Weights of a small mixture-of-experts language model, trained from scratch on English Wikipedia.
Size: 9 layers, vocabulary 4373.
Experts: 480 Mish neurons an expert, a softmax router.
Below are experts of layer 2 (counted from 0) of a mixture-of-experts language model. Rows are named router (the router's row for the expert), down (a neuron's output weights, with its number) and show model dimensions 256-319. Each number is 128 + 32 x the weight over its row's rms, rounded and kept within 0 to 255.
After each expert's rows: a language model's description of what the expert responds to. This comes from a sample of Wikipedia text that the model never trained on.

# expert 3
router [ 59 110  80 152 152 126 132 164 143 127  80 169 145 104 162  90 123 193 127 173 118 175  72 127 108 144 117 110 165 152 132 164 171 114 108 134 149 166 167  91 133 128 144 114 125 121 133 147  83 181 109 100  60 117 160 115 131 130 168 155 121 111  96 113]
down0 [154 148 100 121  85 162  95 150 163 150 143 162 196 147  81  80 172 141 105  58  80 137 135 132 116  92 139 107  80 114 120 129 115 147 102  84 131 145 149 187 138  95  82 173 111 147  90 118 157 132  53 177 134 103  75 166 175 106 154 175 136 118 143 138]
down1 [ 82 117 190 106  86 132 154 106  64 117 142 113 108  86 155 127 182  77 152 112 122 134 170 143 131 108 103 166 158 150 137  89  57 138 187 126 151 116 181 120 114 152  68 140 121 107 103  69 117  62 139 139 140 149 156  93 126 142 113 112 148  86  75 211]
down2 [177  62 144 189 100 140 107  96 127 111 158 118  51 105 186  89 169 128 152 139  92 144 112 210 146  86 131 139 155 132 135 127 129 143  71  58 100 126 132 112 138 135 154 131 109  57 169 105 121  85 169 186 102 125 100  97 115 125 199 210 128 141 147  96]
It responds to: Tokens that close a unit: sentence-final periods with paragraph breaks, closing == heading marks, closing braces in LaTeX, quotes, table pipes.

# expert 17
router [132 152  90 170 155  89 104 114 121 179 136 113 181  93 156 107 114 131 102  58  64 134  76 140  51 100 103 102  66  88  95 151 151 141  96  62 152 136 116 116 124 115 207 102 172  88 121 148  98 141 107 158 101 199 164 109 138 101 156 136 207  83 108 173]
down0 [110  66 137 141 162 138 109 131 103 159 148 172 184 110 100 186 194 119 121  74 119 162 105 115 108 151 138 152 123 140 118  93 188 114  85 110  85 150 146  98 147 104 126 140 131 166 141 120 111 104 170 157  82  84 136 168 128 163 106 168 109 137 125 127]
down1 [137 141  80 129 193 150  78 124 135 149 210 110 152 182 130 182 126 138  93 183 130  95 188 147 115  94 114 130 142 143 123 115 116 149  81 147 192 160 168  78 172 123 103 147 170  99 142 164 122 112 116 129 105 158 105  90 120  95 110 119 117  95 157 144]
down2 [131  94 178 168  82 115 151 199  68 123  81 146 114 173 127  84 162 149 151  88 107  74 118 100 123 134 120 122 127 114 152 103 116 139 138 148 134 104 151 169 126 164  99 111 175 102 125 132 165 156 126 148 123 166 130  84 109 124  66 118 124 135 123 156]
It responds to: Commas, and, but, which, who, he, she joining clauses or list items in running prose, e.g. exchanges, either NYSE.

# expert 10
router [148 112 130 212 209 151 129 105 133  93  68 102 192 181 114 116 124 120 143 187 103 169 185 113 117 123 102 143 130 127 122 156 176 143 121 202 116 150 114 136 111  79 125 128 141 154 146 146  95 120 140  74 107 138 157 204 106 123 154 119 148 141 116  89]
down0 [146 108 151 107 102 181 128 127 120 169  98 142 115 148 101  81 180  87 101 133 107 173  86 129 113 122 135 107 183 176 152 149 114 116 172 107 111 180 149  52 162 129 132 142 164  73 123  97 102  90 128 163 123 200 102 143 168 135  78 149 109  95 136 135]
down1 [141  49 133 163 165 154 145 150 137 145  97 193 124 103 138 133 101  90 144 137 104 131 183  61 156 131  94  95 158 141  94 131 161 164 104 197 191  91 181 147  88  82 149 158 132  93  92 127 178 115 120 127  97  72 135 106 103 148  97 168 158 126 172 158]
down2 [ 98 149 180 112 157 179 128 102 195 164 114 136 102  96  95 100 114  99 137 132 130 147 128 135 115 164 119 110 215 203 145 199 137  75  89  73  69 165 143 183 141  99 139 144 157 115 195 167  93 112  81 131 121 180 120 158 114 117 127 169 111 157  88  71]
It responds to: Bare spaces before years and numbers in lists, tables and taxonomy entries, plus capitals and codes, e.g. Hensel, 1868.

# expert 22
router [105 125 165 104 155 106 148 106 119 152 104  91 132 194 178 178  77 178 178 209 134 141  53 117  80 118 132  91 175 146 135  65 144  76 153 134  93 131 136 117  73 150 197 164 127 119  92 153 138  88 107 132 111  54 181 128 169 175 168 176 161 163  96 115]
down0 [111  82  73 112 176 121 165 123 142 155 210 121  88  86 157 166  98 115 167 157  97 149 113 163 100 125 110 104 113  77 131 157  84 193 131 117 117 132 151 126  62  91 155 172 163  98 130 103 165 125 118  77 140 129 113 103 137  96 155 113 112 147 142 145]
down1 [136  95 124 124 194  59 145 131  66 150 135 137 132 122 118 163 106 114 126 125  78 152 152 137 113 117 111  91 164 157 135  55 196 106  72 109 122 133 117 149 104 175 185  84 152 139 126  75 120  74 130 116 164 136  83 151 134 174 128 100 153 122 133 109]
down2 [103  71 120 113 109 150 168 117 155 182 184 109 202 153  55 136  91 112 169 102 175  65 114 119  65 151 138 115 106 146 122 100 169 109 129 159 122 124 104 104 134 101 165 123 128 159 174 121 228 141 150 154 116  80  92 106 168 122 141  98 166 138 125  92]
It responds to: Table separators, list dashes and sentence punctuation right before a name, plus first names like John, David, Robert.

# expert 13
router [120 114 136 123 109  84 149 127  92  95 101 115  16 134  91 147 147 112  96 155 142 160 170 142 147 105  92 148 133 120 116  70  98 159 112 178 149 100 127 123 120 158  99 118 164 137 177 114 130 104 115 148  97 146 121  88 136 162  80  55  87 130 143 122]
down0 [122 170 155  94  87 119  88  50 120 130  73 142 129 148 136 187 110 119 113 127 177 165 103  66 151 127 109 105 153 161 113 218 107 167 154 151 117 109  73 116 108 128 112 113 164 138 161 157 140  98  84 103 130 187 149 142  82  71 161 113  96 101 121 196]
down1 [139 143 147 124 152 131 194 101 174 142 114 105  87 106  93  97 144  78 137 121 119 153 169 130 124 164 125 135  92 149 134  67 161  87 158 125 131 172  84 117 115 131 129 138 103 168 137 125 133 145  63  83 116 148  86 162 171 119 117 120 144  53  84 103]
down2 [ 87 125 174  84 115 127 155  82  79 119  94 157 128 114  85 128 159 166  90 100 170 113 126  98 146 107 103  73 134 144 134 136 111  85 147 106 141 145 122 131 100 161 153 145 138 149 168 115 115 159  49 153 119 162 116 207  93  59 172  39 146 128 128  99]
It responds to: Month names and en dashes in date ranges, plus pipes, commas and semicolons separating numbers in stats and election tables.

# expert 11
router [135  90 109 100 148 129 119  87 132  66 111 101 170 163 117 145  77 101 151 199 163 141  94  96 108 187 127  74 111 180 154 118 102  69 125 151 205  96  98 179 171 164 164 110  99 159 154 111  82 145 178 110 101  76 132  81 119 131 136 121 161  91 113 147]
down0 [173 164 143 135  59 102 101 193 127 137 123 128 111 106 127 122 169 149  88 159  59 114 113 134 126 165  66  70  75 102 116 181 151 138 133 162 182  97 146 129 173 110 168 146 101 187 168 159 136  81 149 184 120 141 118 138 105 128 123 137 144  94 113 153]
down1 [ 83 175 140  97 163 134 143 148 146 134 177 105 139  88 160  87 132 175 146 166  77 104 160 141 188 164 122 151 149 153 151 148 127  98 127  83 171 215  68 191 138 128 140 122 122 161 125 148 135  94 142 176 126 171 120  99 152 116 122 148 110 214  51  44]
down2 [ 88 193 147 186  86  89  99  80  98 151  92  67  95 205 120 144  90 132 170 131 194  90 165 132 161 145  97 141 155 151 139 169  91 188 112 144 163 152 128 106 141 116 160  96 116 117 112  84 176 105 119 120   0 127  93 131 106  39 119 148  92 114 117 166]
It responds to: The verbs is and was after a subject noun phrase, plus single capital letters starting names, such as S-otiriou, K, T.

# expert 4
router [127 163 126 127 156  97 128 162 144 141 156 165 106 101 106 173  80 137 125 164 136 125 154 144 158  66 171 157 188 116 122 166 155 134 109 116 119  99 102 118 158 139 117 156  84 116 138 169 106  98 115 112 104 193 131 108 167 120  88  95  73 121 165 161]
down0 [110  92 166 112 195 165 110 150 141  77 110 158 123 163 142 117  57 120 120 145 143  85 150 139  98 156 136  68 179 140 137 163 159 197 104 111 194 206  98 155 116 151 155 145 133 119  81 164  97 129 137  98  64 138 108 143  89  90 127 158 118 118  79 161]
down1 [ 61  67 150 161  98 148  97 129 139 123 114 139 110 148 105 158 154  99 173  63 163 115 196 125 135  67 105 124 100 141 118 135 159 127 146 118 104 136 123 114 143 190 100 180 204  70 178 136 140 146 139  96 135 128 126 113  67 132 147  48 158 142 153 163]
down2 [150  94 101 140 136 136  77 110 116 130 143 113 165  92 146 113 113 118 139  98 101 137 149  90 128 177 102 150 184  72  93 157 112 156  52 120  93 150 162 166 175 129 163 155  74 115  76  75 144 116 129  84 123 130 186 147 165 105 175 170 103 110 129  76]
It responds to: Middle digits of numbers and amounts (7,500, $99 million), plus prepositions like with, from, through, among.

# expert 0
router [ 30  73 135  63 150 117 138 104  61 106  82  52 164 176 159 168 140 134 146 103 127  85  46 172 176 150 166 110 154 217 129 110  98 124 140 120 136 157 147 126 128 205 168 139 133  97 114 160 139  81 132 167 111  56 117 134 177 141 143 194 101 162  91  70]
down0 [198 171 154 148 155 181  91  96 158 121 119 142 143 101 108 159  99  98 143 189 117 139 147  94 147  94 169  31 207 150 153 127 135 124  75 148 120 134  78 134 110 135 112 124 198 127 134 136  80 150 118 118 146 176 146  69 167 161 150 148  92  90 110 136]
down1 [154 128 121 112 146 104 145  54 122 153 138  93 153 128  72 134 181 162 146 162  87  94 163 107 122 149 174 147 141 145 123 153  85  72 175 101 114 165 174 122 130 163 117 168 125 120  96  93  77 161 119  95 123 179 158 118 159 146  97 120 150 106  92  91]
down2 [138 135 115  95 125 106 123 113 206 126  86 139 127  70 200 130 112 124 142 136  94 142 126  97 131 117 164 123 147 142 119 169 125  98 141  77 136  92 150 120 121 107 151 100 120 149 119 159 109 148 139 118  85  74 139 156 181 159 144 137 102 135 138  91]
It responds to: Word pieces inside personal names, mostly surnames and foreign names, plus common first names, e.g. Hermann-sson, Hakk-in-en, Želj-ko.

# expert 9
router [163 161 154 135 139 118 126 112 122 160 126 130 137 114 172 156 150  43 125 157  71 109 147 172  73 164  93 105 142 103 121 135 125  57 141  98 180 165 124  78 156 177 164 121 116  59 150 128 131 146  92 114 138 129 135  58 100 105 167 126  92 180 121 177]
down0 [ 93  99  94 142 194 138  74  62 160 128 121 118 108 109 156 168 108  81 156 120 177  94  99 178 115 113  49  84 141 103 176 118 129 136 130 111 129  96 143 107 151 122 113 144 122 147 124 125 100  98 114 124 128 163 137 160 127 149 137 155 171 145 193 112]
down1 [121  77 145 156 107 123 123 113 161 147  76 100 197 134 104 111  88  94  76  58 147 136  99 130  96 132 103  97 169 150 139 108 130 127 156 112 120 102 146 109 143 130 125 141 114  85 183 120 162 110 168 135 106 118 142  93  15 130 167 106 149  57 115  96]
down2 [140 119  80  68 149 123 148 139 140 147 138  94 129  53  59 124 133 111 127 126 140 135 176  84 139 150 148 147 152 141 156  62  82 142 106 105 118  98 139 191 183 166 115 139 125  86 159 119 106 143 115  86 125 136 131 132 138 201 113 121 139 112 115  95]
It responds to: Auxiliaries has, have, had after subjects in prose and quotes, and digits or words inside song track-listing and filmography tables.

# expert 14
router [ 95 155 157 115 129 167 128 157 136 117 125 164 182 128  93 152  81 124 186 105 189 154  91 110 103  91 113 155  56 151 162 165 133 173  87 117 140 167  65 121 168 113  81 104 130 118  99 184  94 128  70 163 154 181 154 104 131 134 108 158  95 148 158 160]
down0 [130 103 145 135 145 107 156 117 140 178 136 149 116 131 148  98 142  99 134 123 153  90  95 110 123 131 147 142 175 198  86  99 110 115 108 126 167 104 126 136  65 173 108 153 105 173 137  70 126 120  79 113 165 116  70 126 154 106 143 173  67 151 141 150]
down1 [113  65  91 172 143 115 125 126 102 111 106 117 133 110 147 121 150 153 180 178  97 143 202 139 174 176 168 105 133 118 190 197 103 104 105  88 192 129  92  80 112 140 134 130 138 103 157  69 125 120 139 120 132  40 100 121 133 110 112 114 128  44 162 121]
down2 [191 168 150 127 124 119  88 107  95 103 139 110  73 130 200 112 145 160 120 101 161 107 179 176 198 125  74 153  74 104 142 129  70  77  90 110 143 128 164 128 150 155  98 104  66 141 178 120 162  90  67 139 112  89 154 111 169 146 143 124 146 106 148  87]
It responds to: Inner digits of years and dates (2011, 1975), plus time and ordinal pieces like -month, five-year, 19th.

# expert 5
router [ 98 165  71  91 117 112  93 138 118 153 161 165 181  35 149 120 150 100 168 112  64  96 147 169 137 119  94 116 112 172 109 178 105 104 118 110 154 141 165 159 130  93 179 160 120 148 128 153 170 138  86 144 138 142 153 156 161 128 102  61 131 147  92 122]
down0 [ 84  85 153 105 138 151 143 108 187  84 141 101 131 128 142  90 141 153 168  93  81 136 131 104 153 126 182 158 114 130  79 154 115 105 131  96 169 103 144 129 158 174 122 101 128 172 125 115  29 186 105 133 182 154 159 161 144 156 130  84 150 131 212 145]
down1 [159 148 103 118  95 145 145 104 166 116 135 121  96  91 135 125 137 132 157 133 103  91 146 147  79 141  91  92  94 142 139 162 169 139 118 166 169 148 100 113  77 112 109  88 100 116  93 161 152  71 109 107 177 146 150 107 133 200 186  80 127 123  96 140]
down2 [102 128 139 168 119 128  55 132 152 159 122  72 140 148 133 118  90 134 148 163 133  89  91 116 134  77 174 104  87 146 106  94 150 178 149 101 160  62 144 200 151  83 117 125 174 138 128  90 155 147 148 150 117 149 204 175  87 159 155 177 105 125 166 102]
It responds to: Stems and endings of ordinary English words in running prose, such as dish-onest, confront-ing, discuss-ion, plus verbs like show, get, find.

# expert 19
router [186 141 117 138 133  96 119 117 112  81  80 160  92  52 111 125 143 165 128 147  56  96 174 150 164  89 170 103 120  97 128 126 156 162 155  88 157 116 178 135 198 100 177 143 133 113 142 135 142  99 123 190 125 124 114 102 164 161 140  94 116 178 132 141]
down0 [149 109 124 213  83 109 113 130 107 139  79 155 114  92 165 129 157 132 128 181 131 166 112 128 153  95 108 152 120 135 146 102 121 146 160 120 109 114 148 135 132  81 114 154 158 175 124  69 119 118 127 153 155 102 150 152  36 154 148 118  96 176 181 159]
down1 [176  99 132 121 101 136 146 118 124  75 150  80 114 162 150 103  68 176 108 187 199  74 149 106  84 115 151 129 171 134 107 115 127 227 107 125 123 111 108 167  80 114  82 157 131 125 125 149 125 122 124 107 137  95 131 104 122 125 127 114 136  93 135 159]
down2 [127 141 157  94 186 182 150 132 131 131 158 143 155 197 156  79 152  99 105  86 122  82 156  72 106 154 107 156 100 142 169 117 157 108  79 121  70 156 124 123 202  85  71 142  96 142  78 122 189 104 107 134 155  98 163  97 123 151 105 116 133 111 167  84]
It responds to: Spaces and digits starting cells in sports, election and vote tables, plus word-initial pieces p, s, comp, imp, exp.

# expert 12
router [185 126 105 145 126 142 129 194 169 100 209 143 145 135  46 120  84 101 139 149 125 160  63 126 119 148 112 128 142 133 124  92  99 153 144 100  24 148 103 124 101  98 128 173 135 159  84 211 142 119 122  49 133 180 129 155 172  90 161 110 164 117  90 145]
down0 [183  58 139  89 135 139 119 148 146 109 108 133 141  88  99 109 166 141 113 142 121  93 120 110  64 129 125 112  79 113 169 121 132 127 106 214  65 145 126  46 101 103 145 117 112 120 122 152 104 109  79  91 200 160  82 150 113 137 160 132  85 160 182 183]
down1 [136 111 138 100 110 150  63 108 134 166  42 103 150 135 106 113  90  88 152  70 103 133  80 103 119 180 136 108  94 120  94 143 151  88  92 134 249 151 145 166 140 106 128 135  95 144  82  38 146 126 152 153 155 128 118 138 191 131 163  79  87  87  96 140]
down2 [118  76 210 126  90 123  71  30 118 155 183  84 143 111 150 187 115  99 151 135 139 143 145  45 139 112 120 114 193 125 155 117 168  99 141  98 148 142 124  96 146 141 170 132 118 148 140 160 117 162 141 111 186  79 140  92 106 178 120 112 148 227 169 189]
It responds to: Articles and determiners (the, a, its, these) and dashes opening infobox lines such as "- Role:", "- Class:".

# expert 6
router [215  78 133 165 146 147 102 166 139 129 153 140  87 147 117 190 132 125  80 186 185 121 128 121 139 142 130 140 175 131 130 133 141 113 115 127  56 151 158 182 146 153 141 145  87  87  65 139 172 117 173 113 144 115 143 143 114 122 109 157 137 143  99 117]
down0 [105 146 160 118 157  85 138 121 151  89 181  96 100 155 148 128 135  79 136 121 123 154 136 161 165 142  96  97 136  75 129 127 103  77 128 124  27  95  87 106  89 123 145 152 128 143 144 119 165 152 126 160 119  83 155  92 181 148 139 124  97 133 165  91]
down1 [111 143 126 102 105 121 102 142 151 128 149 131 155  88 112 155 154 180 141 129 105 110 133 134 144  94 135 162  68 145 148  78 151  52 162 151 124 105 159 161 103 108 147 125 102 131  98 107 124  94 175 112 130  51 138 119 111 169 108 182 172 133  99 173]
down2 [112  95 206 100  98 100 134 119  54 149 126 177  75 165  94 136 154 163 100  53 130 171 160  84  82 110  94 133 121 145  96  92 140 141 152  89 161  55 106 164  93 123 126 148 150 168 121 155 159 134 175 166 108 171 145 120 182 110 132 111 144 139  75  67]
It responds to: Prepositions, mainly of and in, linking noun phrases in titles, lists and prose, e.g. Battle of, Cuisine of, served in.

# expert 7
router [121  83 109 126  36 185 158 146 143 110 145  89 100 197 115  76 119 107 148 161 190 156 107 106 110 147 134 137 185 170 117  37 178 116 170 209  95  89  95 119 117 117 122 112 159 141  80 105 102 128 199  95 124 122 153 162  78 137 116 121 135 101 102 138]
down0 [114 120  90 114  48 127 157 112 123  76 170  80 110 160 159 142 127 126 147 171 115 101 190 146 101 200 108 143 174 154 123 169 148 126 159 125 143 174 109 103 166 170 184  58 172 116 127  98  57 129  98 139 123 178 155  95  91  98 103 144 140 119 134 143]
down1 [146 154 134 133 148 120 137 132 120 140 122 128 110 127  74  89 128 127 107  83 180 140 122 135  97 127 111 125  92 149 142 134 166 110 136  63 103 159 130 134  83 156  92 184  80 143 101 106  95 105 157 143 139 179 189 156  70 190 121  67  82 100 133 135]
down2 [137 127 133  83  83 129 169 108 119 125  79 120 144 129 151 117 145 121 150 168 177 165 186 158  91  98  59 118 101 149 138 162 190 123 112  73 111  58 154 150 127 157 146 170  71  99 105 104 143 110 128 195 100 123  96 175 113  88 108 105  59  79  89 107]
It responds to: Possessive pronouns his, her, their in football career prose, plus pipes and spaces opening cells in sports season and filmography tables.

# expert 21
router [145  89 147 123 175 113 121 148 123 136  98 106 136 167 141 109 183 136  86  56 151 106 120 116 137 197 103 140 108 105 159 155 135 115 156 109 114 177 140  77 133 146 131 101 115 124 118  82 146 112 146 214 129  69  98 149 128  85 123 179 137 156 144  43]
down0 [132 104 106  85 102  80 188 116 139 149 125 173  92  96 146 154 150 134 147 124 177 100 135 110  83 117 169 138 166  52  73 104 100 122 122 100 146 127  98  92 112 147  99 166  30  61 137 135 164 120 122 164 124 154 165 133 182 113 157  59 123 137 105  72]
down1 [101 151  83 132 114 172 110  95 182 121  88  94 114 108 152 144  95  75 148 133 127 184 161 163 135 164 172 104 129 168 135 118  87 130 109 116 147 152  75 119 137  94  61 136  62 106 123 119 189 166 149 114 104  75  57 147 168 113 118  94 120 151 146 108]
down2 [148 165 104 125  88 168  72 132 148 109 113 107 168 113 162  92 109  61 124 129 142  63 133 197  95 123  67 139 196 159  98 135 128 131  88 150  78 145 125  82 138 143 133 121 127 165  93  74 132 103 144  89 147 104 165  91 123 115 150 143 132 114 131 102]
It responds to: Hyphens, periods, commas and ampersands inside titles, abbreviations and name lists, such as Dard-e-Dil, C.I.D., C-80, comma-separated names.

# expert 15
router [104  97  98  88 163 160 131 109 130 185 133  65 157 136 144  89 140 117 116 115 118 132 143  97 137  92 144  93 131 101  97 171 139  70  96 179 129  78 162  56 118  98  80  90 117  87 112  79 165 125 148 151 132  84  60 122  51 159 102 145  95 145 122 116]
down0 [170 144 115 153  74 111 114 117 156 115 184 163 128  88  77  56 151  56 113 137 136 105 106 155 103  99 118 106 112 115  75  91 105 151  85 121 111 135 104  59  88  74 153 164 112 168  71 108 157 144 145  81 139 165  80 120 135 137 116 154 101 154 167 180]
down1 [118 113 109 115 102 102 175 128 112 104 168 146  81 132 174 128  99 103 132  94 130 128 112 153 136 128  90 172 181 148 170  98 144  66  81 109 137 132 108 152 153 140 151 153 172 206  64 160 130 148 119 134 121 117 173 101 130 136 147 127 139 128 142 131]
down2 [138 117 112 171 152 112 107  95 103  71 144 125 109 162 166 160 122 141  52 118 144 106 148  47 142 167 127 169 110 153 180  81 141 149 124 119 115  62 160 195 153  66 138 118 113 155 101 123  94 112 118 164 145 172 144  77 114 150 150 115  93 160 170 148]
It responds to: Consonant-vowel fragments inside names and words and domain endings in URLs, such as R-og-er, j-ew-ellery, .gov.ng, .org.uk.

# expert 2
router [141 135 152 121 142 129 138 110 121  81 119 182  98  61 119 126 120 115 132 121 142 132 158  86 134 154 182 143 108  78  83 175  92 183 125  76 153 131 181 141 117  95  77 153 138 152 170 168 136  92  90 109 164 204 112 147  86 161 135 124 156 112 163 162]
down0 [132  30 146 133 150  86  60 120 127 157 120 186 106 121 131 184 120 173 136 112 136 101 169 149 104 145 109 112  48 148 150 162 127 108 162  85  94 159 128 173 102 127 187 165 182 128  73 104 127 107 124 115 143 160 126 111  99 146 169 205 142  92  58 118]
down1 [126 100 128 152 110 128 153 138  74 133 217 128 167 144  53 157 150 107  94 139 134 170 152 100 111 100 156 152 132 138 140 129 142 111 116 133 152 104  78 118 161 129 124 123 142 103 133  72 100  75 127 159 109 130 129 165 157 142 101 161 126 122 163  97]
down2 [ 96 145 127  78 143  97 117 140  91 150 152 182  59  67 102 148 155 220 134  76 116 200 124 127  74 105 119 105 100 183 135  86 106 137 144 151 135  82 182  86 104  91 128 188 153 103 133 140 140 115  67 122 156 126  73  92 143 170 180 154  98 143 152 139]
It responds to: Verbs, verb stems and activity nouns after to/was/be in general prose, e.g. travel, work, thresh-ing, remov-ed.

# expert 8
router [128 159 193 148  99 107 150  81  80 138  74 161  41 143 144 149 168 180  66  97 187  66 120 118 134 159 180 147 112 139 169 130 148 137 150 154 183  77 139 105 149 178  58 142 121 116 123 113 136 178 139 137 174 117  95 151 102 155 146 128 150  91 122 155]
down0 [ 65 168 174 142 132 155 120 134 124 112 145 121  93 187 117  87 124 133  66 122 140 109  66 103  83 142 134 122 115 154 134 120 112 126 123 165 175 117 139 131 157 145  84 145 103 134 130 121 134 150 115 162 145 235 127 182 101 149 125 125 108 124 166  97]
down1 [120  58  55 159 195  90 183  93 120  81 154 109 110 116 134 113 150 148 131 152 109 118 116 125 114 147  77 106 107 146 149 199 143 149 123 131 130  89 163 126  94 102 133 102 112  81 147 169 124  47 112 166 123 177 125 146 123 182 125 146 119 130 192 155]
down2 [ 94 119 140  89 120  69 155 117 134  86 165 115 100 172 187 116 115 123 163 177 163 105 139 110 150 116 114 131 141 148 111 103 103 123 122  98 100 126 120 172 115 154 127 139 114 129 115  80 104 105 187 130 118 143 162 172 140 112  93 120 115 114  84 161]
It responds to: Sports-career verbs and nouns (scored, appearance, side, Cup) and institution name words like University, School, Regiment, Street.

# expert 20
router [155 197 113 125  69 148 183 162 163 121 136 156  88 113 109  85 125 101 159  80 162 135 201 128 188  60 105 181  94 142 121 152 109 164 120 124 157 116 128 148 134  56 122 103 133 141 161 119 121 103 131 129 148 146 126 101 109  98 109  98 142  81 127  93]
down0 [139 141  81 169 149  96 112 123 101 146  87 137 137 103  67 184 165 132 121 110 136 161 200  79 139 103  95 131 167  69  90 125 141 170 137 224 121 128 126 159  71 137  77  90 142 184 150  93 164  74 154  94 195  54 125 102 133 130 119  75 125 116  89  71]
down1 [154  75 126 141  56 104 142 163 102 115 140 182  83 165  71 100 172 128  30  95 157 132 138 103  96 168 172 115 154  94 135 168 119 151 173 194 145 132 108 138  70 182  92 107 141 138 179 138  64 142 140 145 129 133 143 142 114 131 166 115 146 164 127  88]
down2 [158 137 146 125  70 116 148  92 130 100  66  93 151 120  93  82 135  77 124  93  97  86 170 121 173 154 158 147 117 184 165 153 152 140 104  86  92  93 177 151 143 142 148 125 155 139 125  98 102  80 122 151 140  67 144 133 150 134 125 168 150  67 102 110]
It responds to: Word stems in climate, census and measurement text, e.g. rel-ative, fem-ales, prec-ip-itation, s-quare, termin-us.

# expert 23
router [110 132 112 134  76 128 141 101  77 135 121 114 141  98  74 118 130 152 115 122 112 173 153 115 168  70 136 117  98  91 193 141 115 140 179  92  48 110 118 181  96 147 155 113 147 163 117  57 118 190  94  81 138 115 110 107 132 182 142 156 151 137 144 116]
down0 [123  81 173 130 188 149 132 132 148  92 121 166 170 143 142 184 115 112 172 148 157 129 153 148  85 137 107 139  80 117  68 160 124  62 136 140 136 139 141 151  53  96 154 173  83 148 183  96 122 141  87 108 109 158  75 189 156 162 173 153 106  82  91 133]
down1 [107 116 111 208 124 147  69 192  84  96 111 139 111 149 132 126 150 220 146 209 130 130 137 145 143 127 102 160 172 103 106 150  58  94 135 159 152  68 131 129 107 111 139 133  90 141 102 191 185 149 170 108 124 148 140 123 155  75 191 159  91  92 192 100]
down2 [138 122 116 135 130 169 144  98  84 106 181 155 134 101 106 150  88  77 108 134 123 113 169 125  95 128 157 121 108 116 169 151 147 129 170 134 148 105 143 146  90 120  66 130 152 157 165 100 124 138 116 146 157  85 156 166  56 130 184  72 119  96 132 120]
It responds to: Digits inside identifiers and table rows like asteroid numbers, road numbers, rankings and times, plus word starts like Cont, List, prov.

# expert 16
router [170 116 137 150 117 145 116 105 158 208 160 105 178 166 160 110 168 124 150  75  57 131 124 133  90 112 104 114 132 109 156 105 129 114 152 105 122 130  89 139  82 145 138 120 112 157 146 125 142 105 181 133 113 105 168 145 108 100 168 139  86 142 192 117]
down0 [ 54 132 190 161 169 171  90  82 103 197 205  61 171 169 100 118 179 123 128 115 121 150  92  86 159 137 191 106 118  95  90 161 130 181 147 147 134  84 136 109 146 101 209  73  96 120 141  87 165 120  80  89 171 122  77 170  99 150 100 112 154 191  83 148]
down1 [123 112 174 102 165 121 137  85 116 108 102 160  98 127 159 141 149 103 164 107 207 111 140 152 146 132  78 143 139  90  69 115 146  66 134 143  97 149 146 162 117 185 135 163 153 107  90 146 135 109 164 151 104 102 100 137 137  97 106 155 134 185 139 105]
down2 [123 146 116 127 144 134 128 146 195 100 109  86 116 135 153 168 117  36 188 228 135 180 115 147 140 124 156 139 161 126 122  89 171  86 152 131 119 118 127 101 153  99 128 143 127 104 131 113  77 142 147  90 131 176  71 137 149 121 106  98 102 158 184 106]
It responds to: Line breaks ending infobox or list entries, opening quotes, and the first letters of names or words, e.g. r-itual, Me-use.